From a checkpoint of a small mixture-of-experts model trained on Wikipedia.
Training: a variant of SOAP for the experts, 236M tokens, 9741 steps.
Below are experts of layer 7 (counted from 0) of a mixture-of-experts language model. Rows are named router (the router's row for the expert), up (a neuron's input weights, with its number) and show model dimensions 0-191. Each number is 128 + 24 x the weight over its row's rms, rounded and kept within 0 to 255. Numbers have three digits each.
After each expert's rows: a language model's description of what the expert responds to; "mostly gets" lists some tokens that are sent to it at least half of the time. This comes from a sample of Wikipedia text that the model never trained on.

# expert 14
router:100099110153146117139107158154154128093121146123116118161129094114147115148132158130126120129136104177131104152079179153119150139114112138139121086114064149151094131119146117136164132148163098140165114149150130134096078101155144109138118121087086161132136153105164114153117094143074140140165143101133141127124129105156084146129147091139125116158123124114075133107137177143106109095144135154144113103118142096071130095137110152138136137136131130118127137142114121140149146137121097139142118133145178161146121148189139127133133143165099103143151162143092152101148106185148098081
up0:111153155101133132137106112137168157115092147066061126129168103146117137116102115107131097136137142101148111124090201139132135130089087160168115114112120141139103140142175135167118139116138126178131149128098084125140176138097146156137107130156140160083143123111155098121121127095138146151143122170131119151122135104111076147086140150144132122159106080142096156089094141144172110116130161123175102133149135089153097141159147132154134128149136101134125147117141093126169118121143158107123111154182124149131133122134114124108109145123150094146098152110136116114107095102120144138
up1:167145138155100127146100094140151169093090133110119112119125061140129081103111133137104110116136117164112106142117176149092094088099162081153098125075133093113119092090164120113137145147124099115151109151125146082134115137115112142119124135127139140125105144122094145114123150113140098123098092150148131076127076156132114120153152106126126100106136147114129112115166098086138106115095156147129147086125133118105136111104131112080137142102134118161144122143155169094137092152125156121132156148092108101168115117124145087142136159151102064087139107120141094127139115130110154110
up2:132098077127144146089140130110133131124085121094112097159190104159135152138072121093129137131144147121143131136132177111125155123134134130155119121104138140155118149189152152123142102172107122131125117169129122118115110143118123109150152140137121132177103116109125113121098149091155128156149157149142107094105149122119097123111145141144146167145117135143139118131074169163164079101145128145099122129115131134109104125135148153090120079138177149118156110139130124084106159195132093118177123146091127110106126094202127107131133123176105138120176126125104106111139103119137130144
up3:110132186112127132101109138124116120146106162169116118180093119140123159124152129157102138173122135137114094161081166154133130091150091116093118127135106124122136141115150087135138145106161135134170134122155122136123097122138177123098111123107140111126109143145124113122083138130127106139142096160147130180119112172171150111123099090089161118170125136166105153108138158121122136094175096156157139084127115104125123152130113100111113141132146108132117175113104149150118160090133129133175105104145142208153130105162123105107088132126112125154161156140128131121170084146131141145
Description: Competition event nouns. Nouns after ordinals or "the" in sports and music contexts, such as season, final, round, album, edition, plus table percent signs.
mostly gets: " album", " Championship", " tournament", " season", " edition", " Candidate"

# expert 37
router:158095083133120126148146138177129125104116115117146157122145103128146110171168158109127131121143096125124121130123096128129141139114099147132141102134114131117176119131138134126118106132099147170141121154099120084113106122132116105100138090143176168143090132166123190133125125140095140141104081137136172150124123129141085116131124148102149094133079099137145093136100167099109127121140135190118162134091139149070127138113148118107109162142081121129126088120101113144189158138180165161152129114107166100103133132120168138161122121154107129145092144156124127084153106154151111142
up0:089153144111136112170082139148115152111089129152144130090137130149149123155167149113139144147091120132132104124107111115180144143095113153050104131125095142107139116110103168139154136163163129085093114095147104139105107101164135094118112102119159147123151157136132166118097127143106080118116148131135106106083104078136139098136137131143138107142142151079152163127141151090101141116121112150171159126125110107170094091125142108097115133152122126104136113112131112135171156176149151119135151110121130155137161117092142152158132129124160135168068151155098130115124124129167113117
up1:210071143140120158153102143142149112163126107077147121149155120142134143186087132127107143169113142127116127138142107141102107105178124136120126098125087134150133073135129151096147132105194161128171104144134153120099128120160149152079139092149079137134108110122174134103139121137111139129151101141096126128144142114122077164129110105143074094129112116117152117161148115130158120143136110139128138114122131100132158106119140130184095140123125137126132122161127143175178137148142151125164138128099135118096127126126120121116109147155167163166145129139116154118101110152113173119
up2:118135105094129125152120153187139136149124115122183120123119147138117135132162135115145161178156104123137073110123133188164149120126088144140161154178108114123125118161172116152078168111149125119157110160097147141094127138120099132117144099108097150116081108122128108138097162117164138142122141127089088116129085089130092129123167128103136138101114161133134149132151116153124156095126116108112077123146126116140132135082136124151164102126114127137171150122139153144146137147150160172141087084162144161092175131161137143140143141151136143122142114066149132128121099143146121137
up3:115122133149107131091151139147134141086145148132099110128124162141106165118157182110174143131147120144081151147099137140117109116134160092099122142134169140127160071135075122123166118120131126175153159166128092123171157124156142091119169159142124127127117150149134136127094158131094134091094104127099128101089118072153173135130121127111103116124144118081111106115147143116145119102114113094115144141179077130128158138160139111121148148150126146167110145125149143107137174113140148113124138115127114104100101073183086152125120150143127113106120122177117118101137139129155102099
Description: Separators and including. Table cell pipes and colons before numeric values, list dashes, and list-introducing words such as including, include, contains.
mostly gets: " including", "):", " include", ":", " includes", " included"

# expert 60
router:161120149151186141171129135169155125133121146125154098140120087178117143154148142149119154124131128151164177159141134137109152109107146162130154114135121178099141110102169135152142107100156127158105119133143131119076146136177164136114117107118152145123107133146116153146110131098173158093124069142101147101124131133168112142143159088089157126124084099154155109110156134096147111134163129123093141158094148117095138140158117142103081164158107140119157127121050144148114139117135149138137113103113157139126120106120134123143120145166106185136144105120141133110107146098145140104
up0:138146147142110132128104116161128095119150137112111155118096145171144138126150172134144110147154144126143107149138109145134133142126132163118115101147126128122126120114150137143160089129139159116080135085070119109066119121088142148122138161076131134087145086124121098170131140104154159154127133105099153157142114129115122141125112101137131103130115098127137125127169113180131131148084098120113109140080161106071110182137090131108131097111072130177162128115094145093133107136123149147106112129162142143115126105141124108090095133079091131160147143115115161123178072123124107146
up1:130122125137166115130098107144119129132126110124145087123130081127084089137136129135152109119127144133112164113151141150167146122153173130168133104139091122142141132082099107174134141113108210163147120066121143142130158142220109139091132094111138116125117072156154174122169142113103111115133137153124115109125125128144084138104121098136147132118135129119080165089134140112102146086107104180079124123093120106104117092117131160101133142120168128135155138130131117102093130108109123135108107164123114113134130140109139114136129138115119130096147140098124118156170154082142128117
up2:113140105112100106180162127099111139131142106137130107140109150089140073156105151132138149147099124148131105095120145180105146130153180141104138104112157097123160139080113161110151125110133132143149143137141085141091148135141152140134129161119094138108136124119156141108087127131155141151116075089087105182086168113146129104123093094121108147162142143116103112106122129089153121129096127079117123115074099111141123101134160117129104134109138139141144143099123124139134107145124085145127114081114126096156157129117135132131161166160121111129043150107136140099100126158086134144
up3:149154132083142083176127092129150159082144159131133134142119162138101171179124106139140136143123119105099137171125135134081130121177118124095087133153163127118092135095105091136131124151095096141119152103098104156115156123116146140093128111106145147127126105132151137112161086137149133119083103133134120123127156108156101109128163099108083108129070137129099124106167144095136179165110151151102111139114127141137123135115127102134132135160136115119156152148095116132128134149117110127132178087134165177145144150157133139137142128134156148093093148105133133089073129092181115103
Description: List-item hyphens. Line-start hyphens marking infobox or list items, such as "- Binomial name" and "- Last election", plus table pipes and prefixes like inter-.
mostly gets: "-", " inter", " Succeeded", "oc", "Pro", " Inter"

# expert 22
router:153091151144118144137110166150166118124097148158118122106080130136118136192127104145126119126126124154124125153136128117118142118118126136167133105124109109168178111154147098095171110115151088145151127137135143134093120113142145084109120104102125138138126122137140146142116101122097147142162127113140144117161151125163089115129109125128118148168138143145123163124168170074153118098166146141118117142114115099147135107149131128144157166145135084124149122195101134120127140143146152098156108098067202144124177105152133162140105143148105154152097151149124116102122158086145072094
up0:091144162165084151123145141134170113163128117149112057149137125130100157118112115114105128106137149119097129131134105119152116096178134143134128119101154138166145114156095125158127134145163115159135132097151161154081134161130123078155100151115098167118110147106122145133111082106113150154157098098155126134134164130163110116162112127092144139118118131154135138146139158160130097132159099133129114164139089124127185122155127162160148150127167115116152121143096156155060116117142146095142059119142127144160081147175133136113143123131117153157119146132109136153155152105112112129
up1:128111075106140173129136126168111141155125131112111164091157149124095147101133133135209111075157122142133126152110129124138136140123117125141155137132125160124153121098132131114135132111116185127157129155130088118126111137167140131129121104131146155091169105076147133129131097140126136119116149146153116161113134131149134110114113131137161119148131145147150135142141150112158171140156111166114121127156108141135142154075127147124143123150094141137151111169124176129130104141133138104117107147098115041114166125100140158086095153142131100135082105177115088079122101133080137181
up2:155111159133126128097137156135141116123121134098113128087155120141137105105123127071143172127108137182123170143103169101126140161152116146133120083130147140114131124113133121098134149142125104095131128167110084119090131123130168142099149128107085154133140149132126154137132142113113117168207100128136119108131099114111092131107118126158119142142104118141130143118156155119176104127160086144149119154118086144075166153148127153099098128128149099165169132149144137160156148078132142109099114125110173115124131149107138113121091152106095164165085135120078106101137063133114115131
up3:117127126138159146112110096144143114146136143162123125153086141151099103163150122059157160139102096144184134129104131138076133170121101108129124108118132128130136123151111125102137114137094158068156164138128104120145152083106183104091136100107148112107143136132165136139151115136132147123109121130136169150168178137133115169126124114122113141134129150113091113119098112110134150135170121077106132143158103160140103119143150085133106144101120115126191106123098147130160098158138122105117087168105162162097116153116138155075122121099129143153140136106116131079108161165119147123
Description: Line breaks and connectives. Line breaks ending list items, infobox fields and table rows, plus sentence-final periods and connectives such as however, so, due, instead.
mostly gets: " however", " so", " However", " Animalia", "\n", "\"."

# expert 13
router:139109136129128129168146109144110117092154123123132100115140118136137128137154099086154114117158119141150140165160135165102140109148149120091120096130101164116157088144141145161135146120145118156159120128156136133099121114144135102080157127088144156132110151155157135092091112105132173119094106172129131082144162120143089168127110106149144131197102094169179116139146144143135125110134147153122150167138149105083127140163129147146102149168141130141109097114034145144138126096156139132128145111122148071106101124143155109131157170151106131122091132114125147127135144169112124132
up0:132109110100148097125097106105060099131119147166152126094110113116121116107109144134102155129168127114079145112136137110130146061151121185130118148120121135134166116198080135131157136150133150139144123125150112105114155136111108097072107115086160146147072123162138097099159142145141123137119113140085122128166147105110111096139116141137106148139101129120109154138117135131127148090084135131089149135134109132156105137142145127105127104098140110134124129077122152129128102134153142126157165138084155127115118160147093157096123151139088105136122129114116121177079160110159184129
up1:152135124126157165105107149119140131082135116137142163149120099095130154069128142122154117116124164131150149080108136127167139115134133140149158114143140112127139187110149163112125109132113091140101115127114151114114121160151154106147124136113143130137182138127113146129101145088115144148122115138162147094117105085059146140093122149136188155135122113107134111182138128100148116141107112133094123153122137146106132105148153107120121140139119138116162174138140074124123162082110129153122153130137176195113153115150099138128102122115108116094120144089132142090080186123093176115
up2:109179131156151118111114150103115119147129120098122137137150153189151122126130146134103107166142124121136139077115129156160113162163126107106136097113141110098109133077157087131176134120133130157149100116128107154098097101161129132139140106147125116168098161144118108125090128157136104143154146156172128084119169171131120135148128119093107123115154130146105105134118150141178153051137153108130130163151117145097126114133151115166106138142101159106184140107107089114112139127131109139122131105141148080119118128087166105103125134119120160127185166106147075158127096141127125145
up3:115139139152082153113159169137132109175165114156159137144106125119077157105136134137162132166159143127110181110070114180109130087125164119099115124100156158101112111153079106141157106128139109154135136141135123153151108092157131171108143106121108139135108151124177193134137133124131133140098100100152139121160101150117093153091104146129103180122159130107127105145140131140150156141137151127145147130148103097077145115132159129129134124176162108097159125133119056115135136142135094116131102139109126128145100123158132130150165141133114108104109111113102150125129109137123186126
Description: Table rows and openers. Pipe symbols opening wiki table rows, header separators, list dashes, and sentence-initial words like The, In, After, Since.
mostly gets: "|", "=", "|---|---|---|---|---|---|", " Born", "The", " Since"

# expert 2
router:173104157148124132136085146155149088142129129102122109137104144130128124119141107110099102130162112154150128135122119092125124114120111135159140079119112130163173109142183081117134095123143128135142137138137118107072118104118131079107134150076098124130128090112130163115137114156126146140160100151160115118166128115144107081125125122128101105157139104139131152127159141098153144098141111161164116107103139141097144090154128110110116148119148105157174118151081132101141134169137098127121105118099209129119172150134082128139095162157128179170107112099107118096133149122158085123
up0:148168127082105151153090129121139143128140133105132167122121095129133142153114104171175154113166139100106125105128136139087129151177149133163144088136079111083153141145130146104129124098157161152123150150158174109115088128125124099127136158156135116143127131129119130181153137081125126171137181100116124169113113121128139110144127116081076136128115122137125126111152147152133114128156121122128166176110117193160100094135090108117160117129058113081159078119099151144106125155122135143130158120160113099103128140149130132118145135113094121140131127140127104099101171130124124123
up1:126149128100117130148136144119136130116123103152144141118130098153065098125112131119120155149129147138116088109113148120166101176121140125107071135090110159088129141157147096123114150179141138135118172140096112117144103136116128137137126121151116117090078091113186112136140130115132101128083125131089143131124149100119126105165117117112173108139165121135140110114141097141135111143142119129098124104077149135121133130112163122141129137111087090117165189159164122089116127132131175170131127114156139099131107099187138136090116126127123154171155151063087107073101129124137147146
up2:130149128082147172111127120145118123114116114152135145114093123069197133100136111136146119114126133136134142108128151113110145125136148109094158068081120156116135121127101133102154146156105093149096117116121102113115126139138142115147088135131103115124190116086110164169118152082114140104127103141094167140187091159161139093135104142142132163104136118138149168167139117159137143160108125148145143142130118125123122109119152117101134147146160123127139144097135181145157141159107168098103159115132139130088110145146157122141173110167149130144183180137108151088114165142107122129
up3:160091171100141155167106160115150122126098126117135157139116099144123143137135143087084134121145123105123128117118089098116165098129086174138149071140099114101145101165101089107139166113167118148161113165142086114093150120092139116105148084126160109093157128140124123120120135128139121119118104171122136136108132161134096133097111080153136153124122140096131139121170125067174155109108081112100134125115120116127112114130152124155129140127081150127103110094106138141129137085133111114150108157122174094115111121114137142129166125157107170190127157105124137127109092115162112108
Description: Line breaks in lists and tables. Line breaks that open a table row, list item or caption line, e.g. after |---|---|, "Boards:", or map captions.
mostly gets: "\n", "\n\n", " ==", " ===", " Title", " ===="